Experts of a small language model.
Size: vocabulary 9942, 224M parameters.
Training: a variant of Adam for the experts, 1111M tokens, 8477 steps.
Below are experts of layer 9 (counted from 0) of a mixture-of-experts language model. Rows are named router (the router's row for the expert), gate (a neuron's input weights, with its number), up (a neuron's input weights, with its number) and show model dimensions 480-575. Each number is 500 + 40 x the weight over its row's rms, rounded and kept within 0 to 999. Numbers have three digits each.
After each expert's rows: a language model's description of what the expert responds to. This comes from a sample of Wikipedia text that the model never trained on.

# expert 7
router:504528538507448514519546532493526576494419449527532482447500528524462540452494545452469524499516484488480467430538542498479562507526508582539465456454514504469495537495561457575446532554511460570495522500512562473504507429458458478531518484482509544438501489489507509517474499524483477477
gate3:506478483505495567473520510504460495502503539526479499438567522504523512584473511470553539486524509564451604520511438531500552421543536517537504531503468479491539450516587457529458453507453407483529465481525501448552482507465502533497460501529520519476472464433519513552503531505540523466
up3:456502491406546502504471497505440485479522586516520510482454542427512570554437533483472437494468497550521546484445429470470502486514486532558475483490534436534502429567507516464500449531525493529502495507519524505519518418527543538532459525432559442444489470510466464558489504496494483455
gate4:515540596467539565442502512495445494467462503428479559505511563517527450468500499471502472442482498459561503444507491431489542420430495529509522482466495509532570471526516483477529485551561452527493549469560516485553479520479494498532489495401486495534443503436430478511525540444488448507
up4:482458511457395548495478505577469554474513449507512517452521572475545471492465505535492541498451448495521540444477588475504519525478556491509538512531520450436420487503457443457491460499602456416484469457516504491500526529415556432472520566519460480457481487523505569421521572456492574486
gate5:536516576545474542481490459492561473549534495429432491531531508521515544507466514430552506484480500507571527529437489421500509482442481530484551475524520503450571488491503461505575495438484479502562504565565460537488527440539459542505486549493461479526478515542579460482512476574517476454
up5:557515505582461469452446498538470548574459508498500488468606542491496467419457549436456505485491462501474456483477549525509491450505456546489475454503442461501464466440498441525542510438552525478481453477498482491506482430574500500545415552467490497568525522467537531551469514553489542467
gate6:495507519467508475483526548440510429525469581518453479535462561459508473443494506506524579493550476501447501479544486477488481546563567506567496485544424458449413479509413501516479510537546507521544529430523409510541487520576496470452461468573482502484483592618539492505526490504585466575
up6:532481478435511518565520511507421523478511557489464533503603410497521505556493497576484463497483484458500476503450531457473544479449496460433553451454538501422465479527546471540511388520533527466480529470498512489443457479445498463571538514490523520509553478530531498542441573535444506495
gate7:514471506553427474444521467519428541530572564500574499520471537478446509505575512490545422479437479458500510541554589472511557516487578537520491509565529505488455532528557542550476443568554542517474499589565531409506493536535522485447514466520485509478530531511522461464552466493499490549
up7:456504561485483490444446484520564439512496506441495466460526494527484513435498614466492484526454590572490523551529518490515479449536438480471502529466471481506548468501542448485467558481536503582464536497544490526521485503486545456519488451523549543508511509428470517524556529508498506519
Opening or middle pieces of split words and place names, such as Mont-c-alm, off-end-ers, trust-ees, and prefixes like rem, cont, Fort.

# expert 14
router:545532477428525441502511534508463545467551518537491520547496474478569470516558451467555531491533501516509512468426600499542575532477544462510482526479449517519433517515446564477447539458444491526510519461433513508484513530532485483537446544485570595469473495500561508504506533539436500511
gate3:519492493471456519468528514559501529460475486526505570487529517507509544438534431503490512544567457523565462543519513434465435537486502494489477552530533497495534512462487441510584556514446521516458524500519495451527418544524519461478460423508538534517467548492522538521463463563454466544
up3:478553512436481519490536547497427420542505542498489471561511468508462432487455498469506474522466514518499502554453550446440508544461488463557535479605480503468546490449472516511526502459497505501440451492460507504501493450468555508554498467502526542527504461425511495378479508559501415453
gate4:497474557502548493557564422445503531461491540456563526503569506548525467547552484465504402541470560537498502498414534544561520567505544557422562496509508484436537510522528458538527564528571523495443454428515567495492504517491549514458493527488404553576480498492530459438508515439497515516
up4:470523497458517590472509424487441509557495440487518484587543554494470465461533412476508497528496463437518507476495480479535517555529598524503546444503473472516510461431485585515476523466524489474512523494483499549526479446498431489510502498532439538480500453524448450457525626460499549445
gate5:596511442457439485522452549472570441529553525530536521539588549464504559526482456505527462532533523486398529483538538492477513507528495526558479605468513539497404495589465456531459489510452505471499520493539507576460393524505500514438531473527530435493504526531483500505564524496459547564
up5:468454455631549487505507503580514519498535520469524510532544474510531521510485537456419493570508544471494497537490494492580481456493575533468510544494569492560509519542390448443533504522439426456454494544482413525531508439507538535541450507513570518491462542425468464493495530506503466522
gate6:528515483537516510550425522538556512530543480480482427457478479550439494519511554533515551505532485519541483490486455439543532565501540521557479540536468508520525513468455478459478500575485492579488496481475454478521447526571508470533481505555576507534522437427480526519524487503454486487
up6:482566480456589475588502449503511525502478521459545442499428488420481542477539508511442581457547560474478523437502467511524483579515476550570436531536522567495517481410484503504507523478386459551493499508443479515491478471451418460513466450454520531581433517483467510485408466565547527445
gate7:492578594526477486449475567599429497523562539413507485505418526434586528505466502464468459526455432433452521445447511553528518575486488490460483411562485519471412490453499503460466575496491574445506543425475510491522454451556497503521467437492529507525447408541500408500519562525479511500
up7:522550511422525405547482497492460499500530465532450484512553488535493469455528505479485553549497564473530480460515509427569480520444496509530593510444490516487477511457532502490521555520517505432533530521434490467560493532538390528479486531524550504528456450449482515518562500442473537506
Field labels and header words in infoboxes, results tables and taxonomy boxes, such as Born, Location, Votes, Candidate, Date of birth, attendance.

# expert 15
router:498544532525471495549514479476481522500567487509533488532535504457569491442521462526505526473482478546536536527492377547498455444484547475484419568535541504535540464481624488464543514480517592545465473512534522491456454515454494563508535462470543476513531530505465514529528512456493460508
gate0:483580455461493526593498527469519468531541493537466539499441482486507531518507510508539538455434498454521530560558511498550511513484467497555572458544465510484584383518460523427560566538542540535474518531481488611496512459506531449503512429441436547474516475491527501501501464499529513475
up0:481521460528489493475549564447495502532469524505441512514493589547513598469490461501526530531484521504550486442507549492516481454573478503579512518522449503489505536558509532485507499515539538525481452478484512539515504544540500546495528521525505562460487486521408432455553475555515562436
gate1:477444409530473485465507496505509499514520549469537533519557458441559496530479464398510512500504447403409495556473522422476500459547477516555486446560469508528474495504447547433483531519486508518454561555447494490505504513518434455541553581506490517543496469481450532502524587528498487499
up1:514531481490473454555472558462472459479410465474492510452478507507417436501590510458516523575479503587505525499471485471572544503501529600508462467461470461533494518526512575517500495484473435503430568476417448474536505443528511454447561519483518505458459499503530522472489510457534556502
gate2:574489461468497448502536569500505497455426528516538535525497546509569454448500482491517565548517552483458553502529469457464495460508487532449447445505441504443489488455514556462563516488484458489492486467503575508534544476484459569475538503523538409580482512439461541502402406514496543459
up2:473565474553594525524431453492554554621494417456459463462502451554489566553517552493530455521466522516559501480506479457492566537441603488535499515511470541544530494527476479504516517543564529474536476490523408538503502555561559471478523537493530523463485450553541463595507521459488487440
gate3:522455486490516510495463507568481516528575453465521504473399508547500464532460494495522513466502456483520510513544484480419452496498532468566553534486523515560515414454446543498543449493445457532534472490511502510461551428555451502547553464443502478553464504509539449528547568501439496527
up3:486508492508454512533477516573442482513424493446483488450549534510490525531458529491504456500486507515438523497492448461462525511507441529455542453563454475432554579432485517531470525559484475438478493530476536555516477518512543441478523515490551512504505501519479538492520484496418567518
gate4:549529527464532505513519536484520495467443529472397588532477458526492479541557492462462538547497419478424425481483509506502565484471569526474522447525498414515506553509441505463433461456568415513483489493525460507511529544575494451491516461457466506496501456490549519477539461455424514533
up4:486506565461480534502482448477524422488517507562474536545530391445509464435511500543471511458538483526526519446468472573462518459555501514556470538432496546503484505522539511517533578452524537561478509495487499516466412535486416583526464483546526439543555512541416562543504521503488415533
Commas and clause-joining words such as and, but, while, when, until, including commas in dates like "May 12, 1931".

# expert 11
router:503471519479457516480517449524478433543562423563498513524502537413528544590493521577569521508531500487430504541544465551536455498501458491475504483489481451478514552513573527471572485506589464460487430522504513475498431483463495420506522534480527432489501464481540486503540479475497501470
gate3:474458505475469502461479585506467477501558509553433461531475542429445544441551544530514516406567476509534447546444463490488444527520482571445490482510501401391541455526490481520503495558476490564526433551470450459495506451483448478509515564456503518475538514456478390491491583549468433593
up3:526397481479564480510523499516460512497530465537459478502446580540535463459515524549522462481464417459499511547494434557500534514481570443417453481451474507489542492489492536504496528457454508490475435493442444546490540491542497450488486520545518565526537435480542489546493510482412478480
gate4:532529445450422429509502487517571489555467564491586484482552559492553571561513546513512543479545547471522481471525469444529532520474456629500513489443508523477470417479488444527543533503424485485538519506442559445544467570575577453483505505502507527510494526475437527516518529506508527494
up4:503497467575571478530488499497472539486483423442457504485587495524489438502519461460551471538491458563483552538484577537456468534478573520508561547553517433505528471548479488495441519565490569531471501489507482541472510436532490485549462475428456474446458485514495463472548526480481479528
gate5:543538539486440486544514531516510528466526495485520492542543514507475428521524560457480459423466610518431544521524525456482547501500543545603475474568575521478559481450513442489444526489446446538504507518495515504514532520503443541502490435515514488470535499528464469478490510503445554550
up5:567512550547475573542483511566531471507491484490470535499529536538456527547477518466488491489543578517455540483514536418490499549490569500558540412500465462476523465515518473534510498533490531529502512502465522361515509557463473559464470502542510479500577545485448481498480494492477551557
gate6:534480510510480517527461498596484451466514457501500459449571544449481543518504552480514537468551533499497468521496447489493476468529495445424492462459496528462559528415502529469517464546509541457495484526486515511495516479424486498460460522450462489536500568515568494544499511504475513547
up6:436487524521545573531443484492493492439454496515494532468505493446493464557526568509537483524490489511487439495539452404450490565497509546549537550511520540554569514464500506526495505556553477524427496481560485487467510548485505480513512480510551527479558509533494539533522566497467532488
gate7:451548560493511424554491551487516506488532510534570419456487544516503450497496516530490516470619548475521548517491443453458578544560549460546528536542572425433581469453487518516494445480491482532494534489486555508419498471511461550494467511494475517409532481475424541430477413535511486477
up7:498513530503494429469539489448524561428500560569453436519467551456541534529507502517476418530564526505556492465497544504496555516492493583568508483507451490453517498537491486524465539509517541553447515522412441455488459483455500489509538459398445482505525527443508433578498530576464520493
Bare spaces before numbers in tables and infobox values, plus month names before dates, such as "| 7,742", "January 19".

# expert 8
router:510510477490519500575519534601472462492525508481500495513521538606489539479502468560481475502475510414498559467478453459470509536443518528526578525520545468446515465473459594541477503491530521501480523475501510482521528538509503561505475493444471459454554487417469516460470524474488523484
gate3:500428503612499543424547511505571501442509482591458472465518517468508586437443547427456469461556554474580474543542508513569463485540457466479449508469527540430506543524518504495455511485524549501507513536503520488449532526542445501491575500508470517493471471437499541427500532533532431582
up3:547459504482557500494570479568440530478479483541408575499519497476480481431475584433470593534554539478499520520543528476475530476594485441537405475483463419516525519526552503472527540473511469460559507482527432497490543527495522513479515454527574577418403492553494473565509482484513483458
gate4:503488492505524474471458422500496498488506488576502561547450504451493447399495490450496558560468472563557543509490484524502488481483484519537474450494478505518514481456444501557508494453462508461526437473521510498510531507465485535523459461522482501476400493529470535440522514490487461489
up4:465526530527565479536451581501492421514546451458462526517515481511520509465548445512546471533470494435428566470406479475519507536448532490514578441519461485487428503523536552549504497464484468549546434435445458473515572509493536540441571498523505545451551506458496422524562526497461513553
gate5:535500494515551538526519408542492447503550435557487522495442482471474509478521455509430460534541425461479472476533523503437509486529511533492450479587474518512493507451496528549572497509471518483506513506501485567505501486496515502538505441532536448534478447531492464533508490490510398433
up5:558499453544434445480548467535550533557453478389542517533479454465462436551482499550506472512526526527495450518556491490628448498475404555501396528502507468481448499422578501523484491426473466555474495499541531518530503434522489494547481545509509564509454403474492494496489597534467515527
gate6:461498484480502473431512462489458419540564438500509596384479528504517442513507504469485499536498494520562458547494560532543435534601470471552502441478487470507506616517467518551586542489454482444514449507462513543446531513477491447484543436538525542529528501459500488510581476490524486460
up6:527564526562449477473567472507411499521522446496544515448463481474426480478468505553454495501569494505579491602510449532559492467494461557505528450503536542486514507510388535534574551485552459440481486501497513474506506510548479559493509458512523576476477506513558517525561496544529486529
gate7:540516481532543484580433423578479509533471498513532508480488518462494536566466553477473483425461477461549556541537523430570507454507502481532458534530480510479536478509538416414559494609463452458453544391440513532472475506466512442514441525589514550516456473506537487498544493486536502512
up7:465478493428448538521481465458566484467473453462532501440442502525455456473562508509554522518442439492443475521534481519500493519529555514506535540479503538556487455512507516464535574545572479522470525518498544558537515477431486474508532481464455441469525558468511574506557540460442486467
Sentence-ending periods and decimal points, and prepositions after nouns in titles and places, such as Isle of, Secretary of, Advisor to, during.

# expert 3
router:513519485511495466445479500515450456520519509509514519469487461520453429495514546444513505462497501518501478521464527488492532452476461510457469519472442481532444473469402474526478500532507469520495404514529538514475523448489534439501501500486494452558528491491568534550539548510525543566
gate3:506551520469475598528424429576510468432537564495554521543514444491527509514531500528442491442506528504460457483439490499490516504495534444512503560529510520458510469479454539553489559495444523487502535518541537558506493451452518514464548534472487414529576475534523548519485492511449561542
up3:455532486437528514470511478464514463474517507466568479491425526536600436561533538442519497464514527468544549485481544459495488460523498482455489448495497499460535459532466525522497425503493469526505566529432477454560509512504470480452523528526516513436506470538420503516444558466462512429
gate4:501436529567458482528467498493439462531609502577535540503492533551448536527466554457455543521465537460542564504490502552391556438565533498529530518472525466456472494475496519418534483502500485549472486515598552503481470540559548523502464471513565534543493509553485546566518502547501464526
up4:424550578476556461494549510465515494476416514531459501570519519441478433531464546445453460492537518505449455486515444556484465456503448418454524540501512442487470483550521508574518527485479512470472539463490576436518459481471554475506509462519506434480455520479508501526529441500494531522
gate5:491477478450420484567457483567487435525450543510440500452507541531480556512551501513507533526483467531533430500549498441498513587547528441536510505530491523534546424508467490465570446510472487430522463482515529506573476470541510451530493535544487427406542491463509484510570500491569444506
up5:519489440508502438540494471466529513474553575588540520520426500464492520464479535474542416456469446508496558469471472522498479514468486525539534547471473499426456448503484503533541559440461499511520479490491515517432523471504528475470545455495473501532494469530504466584467469499561490502
gate6:504485514500431464477462493547488556559481440514459488484576494493461560499483495547498506528485510425478493441526483526515478543431530530485462550515469498512436518541490486522424480586510489530505493535415458530492468497427493566504567500540521494490438489449446510525438468491493480550
up6:485479502462573588452534474522556466532445528493474542478543554450508482523565518459450545502534478476559604492420498620445538485445473468529467444512508484519538508431469559458491511426455468486485506463556463602546532501488508513469590484523540470501519530592549535508479475526428499533
gate7:496504500434585488541556520507479493501530513578494501586468498548570449484481515519448491487483528392457523516521450500450530473479551484512493451490587460437475531568511532487529459532447479468472551458492508427508474542497488586465533459532529478419571494471497483462504493483480540491
up7:499475497569521471502513459562534518490510555407540432488506517548513517455548547466441477491478524441517431516494505492591540526507484550497497443430504500532526598525470489518490509515519497485390530542486460494530517551521544569501432486551500489475530475494479501547485444498506483520
First letter or opening piece of proper names and titles, mostly capitals after the or an opening parenthesis, such as R(aspberry), Ch(ili), T(ennis).

# expert 9
router:476438472488430571492439518521486471453593504532458529508503497543486543546484545527483472493484503486543541494594433459495394513525425515489528517518539479483549519487573457514547495522481403538474485550553509482488531453547560430477540437476576436498489502468601514483393436448522461443
gate3:508474590460424414478524542497556473379484560573420503547466465498479474511532511569474559483553527557538496495499525524442562504443512430556510518561435540477474580382488527550526470544530478498544532595480475563432477499481520519533525528439520543483490489513524476519585455424535457563
up3:580469560480453522544514452480525473530495586518478502535523492553577507553500472553502476478515486491480558449528588564430496479456460586462543584537507577467461562466490550561481504508554496527426461496496455537485479583477475508516529550488497524490501495490534528581476446420498468527
gate4:487460451412567546584453489598473525498419504498494478564500474525525463448487507490453574479479442576444536452465512501481498541497465488502554551515559541499560506490517483463461546445468488534425472584444523485490584561466470509481541431531490465462492449548505608538491515534448468488
up4:521476466464433471558494430539436474424468514524527614557433378522445546514481460552551531445467535413526530571527518480455470378513439487429479464489486443535434482496496515475494479508513491604573501528491477529432573467509542418466476516483508510543506477498541569501555547539531556502
gate5:524549454457463444543511535489516516497406550559484565502505521506483506507486475538468497472475550430484460547513526489474544375521526521549470440496528462447487531504444469444531478580431504493560551474517520501498407472435516495531486539487511555486467500491504540447515505547573470493
up5:503504492480495530471540451450404492491529526554542500486448532535495419511456558497501464398489542511475489544511473498517502491553459465544458475500536510524594489516452479498560471512508507428513509478481491465474497493521565472488481546497503509491538497498506541461545501460543471484
gate6:487543457442525537469522500473440515535537546551469456515515494460476457470540486540523516531386489488436485514493519499402491504498513495517461480491528441501454494456474469525479414516569453534468488509517551454534458411527438527484558481509589540518470452533462539521541480511495503505
up6:528517437539533501511488494518506509574442534493528451477537459505475468489459507475504407445492486478537520541571472538463527485555457451493529494494508544509522530480502521481531503505487584430422515530439508481505547477530443429534476529492547475491522476468522579499503481495524495437
gate7:434509525426503456492489510493553482418571472544449518521437511504489455463469488513551562375475458581490494493457510461529520457458480478496466561498513607398478534479468417483473484467489526523520468489516511489496532515577522569545513521542422466474574459463468501466509560527565458532
up7:556530529451524540367525496534617414492551527471525550522493558486457478490550531477462521503524520505509577494488464529450498448604527491486477496476574501505457536478519528523471428402554533487481463567552461457481484523458478565451493526495450483454496531514527537499470491554548521491
The word the after prepositions, especially in sports league and team text, such as "Qualification for the", "left the club".

# expert 0
router:486488495483532503496528514491529496485513548418529460521494445529460467477504481459515482487490498541550463456525608492519558584507454428467527572501448499473553521567474500467471522523520520560541414506501535514538502533526479461488469541514450451480546445504531501460545490425462432452
gate3:509492510490495441519468543569507441478503439540486551514485489477486495496538533490472481485495553537427510526456528470511480469542496518461527533391502513511433508457489474472453525450562493449498510509414490496499446453518489576522503483526543535485520564521515520559458541524504481522
up3:584518510494518500430501506547511587489510520494440570517545568526454467556488584463557426490553599522488466542527500441591508527502406474465500475417439500448397524442508537476463574404476540469491489548481470545471473569569572510515560497476497520548533499464556441567506543493449454506
gate4:496484465479478495478538523462490543525514527509422527516533495502560506473473538547555482520533561498506462471431490498504560509464526535470553480508475478508462485528494513500459517541571535493548530549490518425532495486580536524485602488538502542562501504498479463549466464602514505475
up4:487513498508489484503469447430468542502539533529514502492511563502542535511513530498531461472456528470535483513564468467485465522505452429577494492489538545453526463465540502501552597555514456478533478461511419520458484550458483466472475448517505479477489526554506502458491489468569529437
gate5:431513447477542500543542470522479504421536470501533428551487567455497482485470527533500561432520519429442470545452498515462468461459503554484522452497520496509463508386491460489518488510542505504460471494541474487538607442491437558536508491481456533518514513430473457544454497453496462499
up5:471504435499440526505525480457538526548445514477534545429528557462511542528530483492458468496488515507405475531525461436519537457493486399519497479473509483456653477556523492522487550438531518488570500457533615471486440572433599466531477486597479426541476442634536558493603604507528512521
gate6:502570520527521590574449475481474549509542461496473560552502493484555503465498405502538576459415474462542499517476485494514523518512529557555473506467482521572444526433522467498489474480541559490443542461507485453570516472445493580512450513499493516515464468451459436552534502550541521557
up6:502442506503481525476531459550532441461421510527474467444441506462483466433449520546446433455494531622517464474559500471470551528454423434458452507494535495611531482459521460517494571487551457601522425581528478516519508460499441555455472470543500486533568452491515505487480470530519489461
gate7:429480510453458476442459463515531502566476528540521482469566496475442452558538443516502512457487539461507494522490467457470526513512559525524532535430485517534386469547531544561484400487516486495501542558577492495466526500461467528434466478526501509537374531523503535524510508536523503570
up7:565544436528528488522466482465487510453470456457448603498420433461560503564538525534558519534512433527474499517524543530521480487504450565432494549480545434484528486450541455450580506489497445442501529449435500526549471473507482467532519450578429483519473547461428459501540450476587512460
Pipe separators, line-initial hyphens and dashes in tables and infoboxes, plus digits inside table cells, such as | 2 |, - Position, 0–1.

# expert 10
router:522492523544490505494532473459458533501466526580493568525496527458474558473480476583569501454558527533473460517511566456545506481497471497528438530484505530560433487442437467448508485498568453499518597522520466510499590529533514562524503469522451518489437556532405521431539454541503531435
gate3:495471491490541530590510500515392492465541498468509508498572495516463452541561549485511531455486587479531473407439447506475558512450533519512520479500499523467471502513528577446545500480431539516497507488540547477492506519534440508500450489521528471528508445533497534475471500480435491539
up3:478420457535457498581476543549474546545481434515491462435574504506529469500486541463435453431494529502508512480524496504484470417496519501525468485468462508445502470549488472484486545482486510496525507520519499513478477474486516560543459549526552473467478465525494511479524444512479508506
gate4:503497506476527497552468582479532481579482488404535502536536528496568530489524526437504524496473495458487555528530486503519558510488489468518514425523482500499542472521521461483478487514475532460468464491478451484563499448526480487514514545423475461471577440462476513519462503503528514466
up4:460489549463504554489433549448531475558516502539501554434506532485566492452536520543499528496516538493480522456495478514480502474604458532559498503465520454497491455462570456445487531454517493481516518473458485479520520453527505491491526505514455556482507497482559517499498566509497544465
gate5:468432529466465476503522590583493436466441471550448507433584487557451515511446562442561478500492506470474522546520507560532502410423526460451560432454548516541542579469530472526469507499465492486536598504524427446476542499467480520566513533480524516552541511574489463455420535505477622519
up5:511414488530490538547506471472523493449460438569497532535497559503503469471445504535409465531454493465486495423459561497498478504518541519484524534510444566504497524485505465551406475506453426467598513578593534532465503489553469530559518531532530517530498442500554571453457484515584495517
gate6:567530478570518558488486523469511543445597485419519522547507503486481517481468561450455507469492545512519461467589492517517519455491502528544487492501553408425521492517520521548486499506455497466496471524483485476493500428403539508490501453520519387430516548519530537559554535447437471485
up6:418485518530401502545533524480528551476486469442517499496470555471511476498475593518509497473450486502500440497526439510454465473558480547486535485540486441468557530477590527518551500550449611532512433478477504513511560518505541564515440536567453479541391539494495510456476453440548485506
gate7:476496503457528535509526539492527509541490461561521497477499551418491431509559495463552606458505464442491499532481514515453490461451445518560488514519462473482508485506438401491562552456479486528476404497490457497547466562486494504495521496520510461462467519502521535510420499515461423506
up7:551440499564450466558601536520460436508512534480538523495552534573352548530496493563491485428536476468477597444525494514483586507427426521460460500485488508482455509485531467501511454524472516530477576471583455535485507475507508454484570500483468466479556552495491505478439465537531518479
Year and number pieces in dates and measurements, plus time words such as years, months, weeks, days, and verbs like built, held.

# expert 1
router:514515515474531535473528466403468463503530465458473480485535481441560434452484473500431508530426460481495504562477512460434437509480516511494601480548531492431519538517498536518448538549502542440502498526499543474409434525519498514454454490519473503520507502495467516512563564446504510512
gate3:548500532461514465540511446510495457512481475539569532499507431569521499527572527519438445489571507530549455502455481538471534486542479529535476536459523467523506513480502541525527558566435442482539492521479572498506508524526521488499475433554567561452528479486483554434459497413522521452
up3:442535507577460473512572511500456503471478443476489499471432582432516490514533491415473483497461491498534487508546555471582430494444505488508506383523600483493570447566542521488449501494495512513482508542520521489517500574461566478538441450515520542555415464577474478486465504516494536547
gate4:531488437496547470493519503517437606568517427444413433494485488503472499490491487449557504496410566466548491541533492525565579523405517435463513509500364518535568448478505503470528527531488552554439470503448492572525477562537560503455534461428536550500488447502555515496462498465460529489
up4:529501479481464519534448467466490595425583534501520510552543470475491524521520482493530468498604473497486480511420505504434462527531453547464519486491498477533551434514533460526443464460521485440457473528575530497532488498538464499491524476485512491444477477414424529567475525489523558478
gate5:487526456463478507450485510545457545437540456520478493480457626481503571465530496479514543458537540489534579504490494474557539462477474405536483519490519514496510536530434574476484494475441500459424490524503566572412534501442524520543472498507486491427450525470486540442446431534495488509
up5:495552453479578546572572493499558520532500554487495502468433477524512502590454526493498505510412478404529532504534442493504556517463493558529485519440493504532519503504471482485534521517600511522533532491462530452550517500446538553495425420475486469491518500479482482489460506486485460499
gate6:498464489513435503639488512497502437414456511544516526515442512528483494496429467511498526463559493456508513497543545452500464473490534553528436530480481580452454526483466477520480454530558498494484531450555518465562535465531483548536495564473476495523478515525540521429512497567494515531
up6:523525511537514533499525514528465435435567521466547514495559473491551510502459516502513505558433459458569558602475520398545464485480475461561556502534497499508447473460464467469491505500465556535503499468485520445469507497426498509480465504532515515506516493451537548476488551478416518491
gate7:428542528494517452522514483548504484470462548510479454484514469478538513470546529454515538428485517540536453440545454511536562482465478422486519547487455472438421533512548470482453514470459490548531473535430501553544530456432466524468462443471535511467500509462425476417425451428526454443
up7:522481498551553504485446524480468469532525531472516453543501532442503410529472480497509460620518529465472507549505569545515462583450494499450470431436532532569511507438465530503487464472484474426500524481499468460530504524478545453511491477477540507506526495438545538508509454497535513539
Colons after infobox field names and headings, plus prepositions introducing agents or lists, such as by, with, including, like, using.

# expert 4
router:516540473473494482510483505529556467518531501506477465521522460493541422608516510495493524528474538485446511475457559471498490550533528511524481431466510483487581537472513428529462491454454494440477499456468475503612536526436473522470490515490500523465514471485486455548493461518441589514
gate3:494467531555516488597554494464464514500556381454476459478445519518507493427538535474456549525505495464526501580604499466477470502480543565479534584519500542493554550557579512495503523509496476504494545553429508459462434550490524544482503450477515448475511497500570525466487508559550593471
up3:533531420483556492503432518470541553576523500565484598510524442487528521548430456526506542509506478548501470485487506506505567442556517453456459523500496540587572427512430506505502450516498440499514435493532457428557456529517512453412465545471414606507545449527429517545504430471565496466
gate4:453582474545499566494447451465454543497480534472520466512524502499499481523525522443565512521497468534503534552442484514463524534470492450498598469498566501555504481444538517444517532466563502462468545530510484410480480482456528479514507531514499493463482490567482510485558435451499448457
up4:550546535514490593503467457495484517527543455448534542427498491535470502539505471529498571491501537544479479518524544456521472505488545514556481454533448431464500492462396484504500562522406554492519511505500486558574504499496543484494499550497468487505511602445543579455495570481501554470
gate5:485542467525478532475544565531480537514498484482428498510570480558530492501510485547521495508512514488466478485442572464459530533497557569496529535548452527608586472552473446467432549434501484506531525486501447513528393530567474576530464499431489493514473495552515498469477466441455528524
up5:485467497537417495550572455488530521444596598463523513550564469494485468514521542575536489474529431509553468509445516542533488443567498463516511473516514452448497578592566489527534488516497443560437449517506422493486589494482450548499478506467474553487440430513434471529476474516503526510
gate6:469543531484613436478483529444556491480490563556536496492492504469515532413484473495481504568514481513521459540493537537544524545561505502514489490512532441514496499453544464532557489491552494458466442481588538484509471523459519507593495481464496576462459509486490520489429517432513477462
up6:480477574466539518492470497560524504503503429530476527474520468565499541535496504461507511505509508545516469494537502509528449455495467465487467508495513513581531497566578494527505459507520429507481437522558525469549477519542507454452468464511499474408403435461525551472574546582483430528
gate7:479463559440529489537478436580502488445472403483488530491499446510530463452450559522500489511496470454544539444537508479491480505517503513514434554453550465488493454508651555529522511477560472460574453511512497502491488524491524447543467528517544487544497448446519484477505560498501439563
up7:506521471495475540479484565524434543506477495525449531567513538502522531487451485476533441469474492564475577491497563493536555526459524461515543485542527467543501535586453457564505513487533525514459487460508505552496495574547478515455451398555502534537470473540566437525489475468543448486
Inner pieces of personal names, especially Slavic and other non-English surnames and first names in lists and tables, such as Kuk-ush-kin, Jasi-ń-ska, O-scar.

# expert 2
router:470541513519566528489506523484546567525481563527466511476508537441446562485498488465521481453498510492451452468565490505489442466510477527515498551549507558560449452485421497514507555476499432493488572560537512561482526547495542485488522468479490455496394546527431521523505457542584449490
gate3:548519580453452541450541450513462492500456547541447501506495509534564471426522566447471473445494501456466495529499492493465507472541465586557415575473389478488489495472538480473467537512490562450460467506485526533494441489505485501530464494469518425436549439574521414505537542497495563524
up3:524488494541415499481500354500522458479521523429556528556489583553473552481502470546569430470490519461607441534487482468592556539444414460518482552462593588561536478462487478524540509484518499507486547520556533455525530531475589489493460533477521512497485454540504519547483481492514526562
gate4:463493460480459533495557500547467550472464520548503475533457549452495458501497536477485485452476544459551568546461515586481480474522528492536513548528461496485557567516470430512448445512499494559517503539498520516531529487458453523476460515471553537478520455527567565518523467433462468483
up4:515431514575475485454501471481551518465545513499479475597485540472417462530502496514531515527489484529475487469447495500532523510485469481511528535515442494497465489542510534492489445444440496534566474455466476506521562522447506544547545451498500440443508475427471500532527544496524525495
gate5:498498512570493529542519521528533542490512567539456470514545500512547469585483481545449462554483540533466467494477475495507498449562530474576470549496529544493524502513556524503509437505500538510507528494441502475465481479477440476478525489533510490485461541523493567547539530571502529549
up5:472578472560469432442519550532541580504478532495552464469547429429489484601476533469512506484417537537486481513511481474508509553492469457533577536450554446548541479467590403524490567457489517522522507485531420475481471501480500443546497549544571535493493501437443542486469505497530504461
gate6:475489508460528372526549440452514419608461509545558470524533498580574421576516553460522442495507503484544487501543499469498571477425491460503439555476472502532524543511489512560501527501471509460555539502483525490421486539504490527527528580530458545506461500517464533486512528478511578469
up6:503509520488489533520479516524527528488550449527484452409445470517488447509551572491513502521506532499504520492515507490489471433528598445472518448577444513451568506543469554576429516537509439532493470605536450406546484458520517526494515549515489488506475470509410552483411495482524475527
gate7:443515490428492591464545510521548509501470494465426430528457475529523523480529471434476473533507498545431541511477496547491514484490490487499533459521538548522510479446475560517544433533530397491503503503538502481512487495398489485524498525461512483521518569437506542519534489503490524495
up7:453524568508627493387530477491515437586477535529574517547530520417462470547518443484539539455591534537499499491555441585528385521428552553476470539460538495489531471516534504509481466532465498544503565528512525449441489545475493510509439502557508509508428534492394505513503489533480478449
Determiners like such, same, that, previous, another after the or a, plus adjective and participle suffixes completing words, such as -ed, -ive, -ence.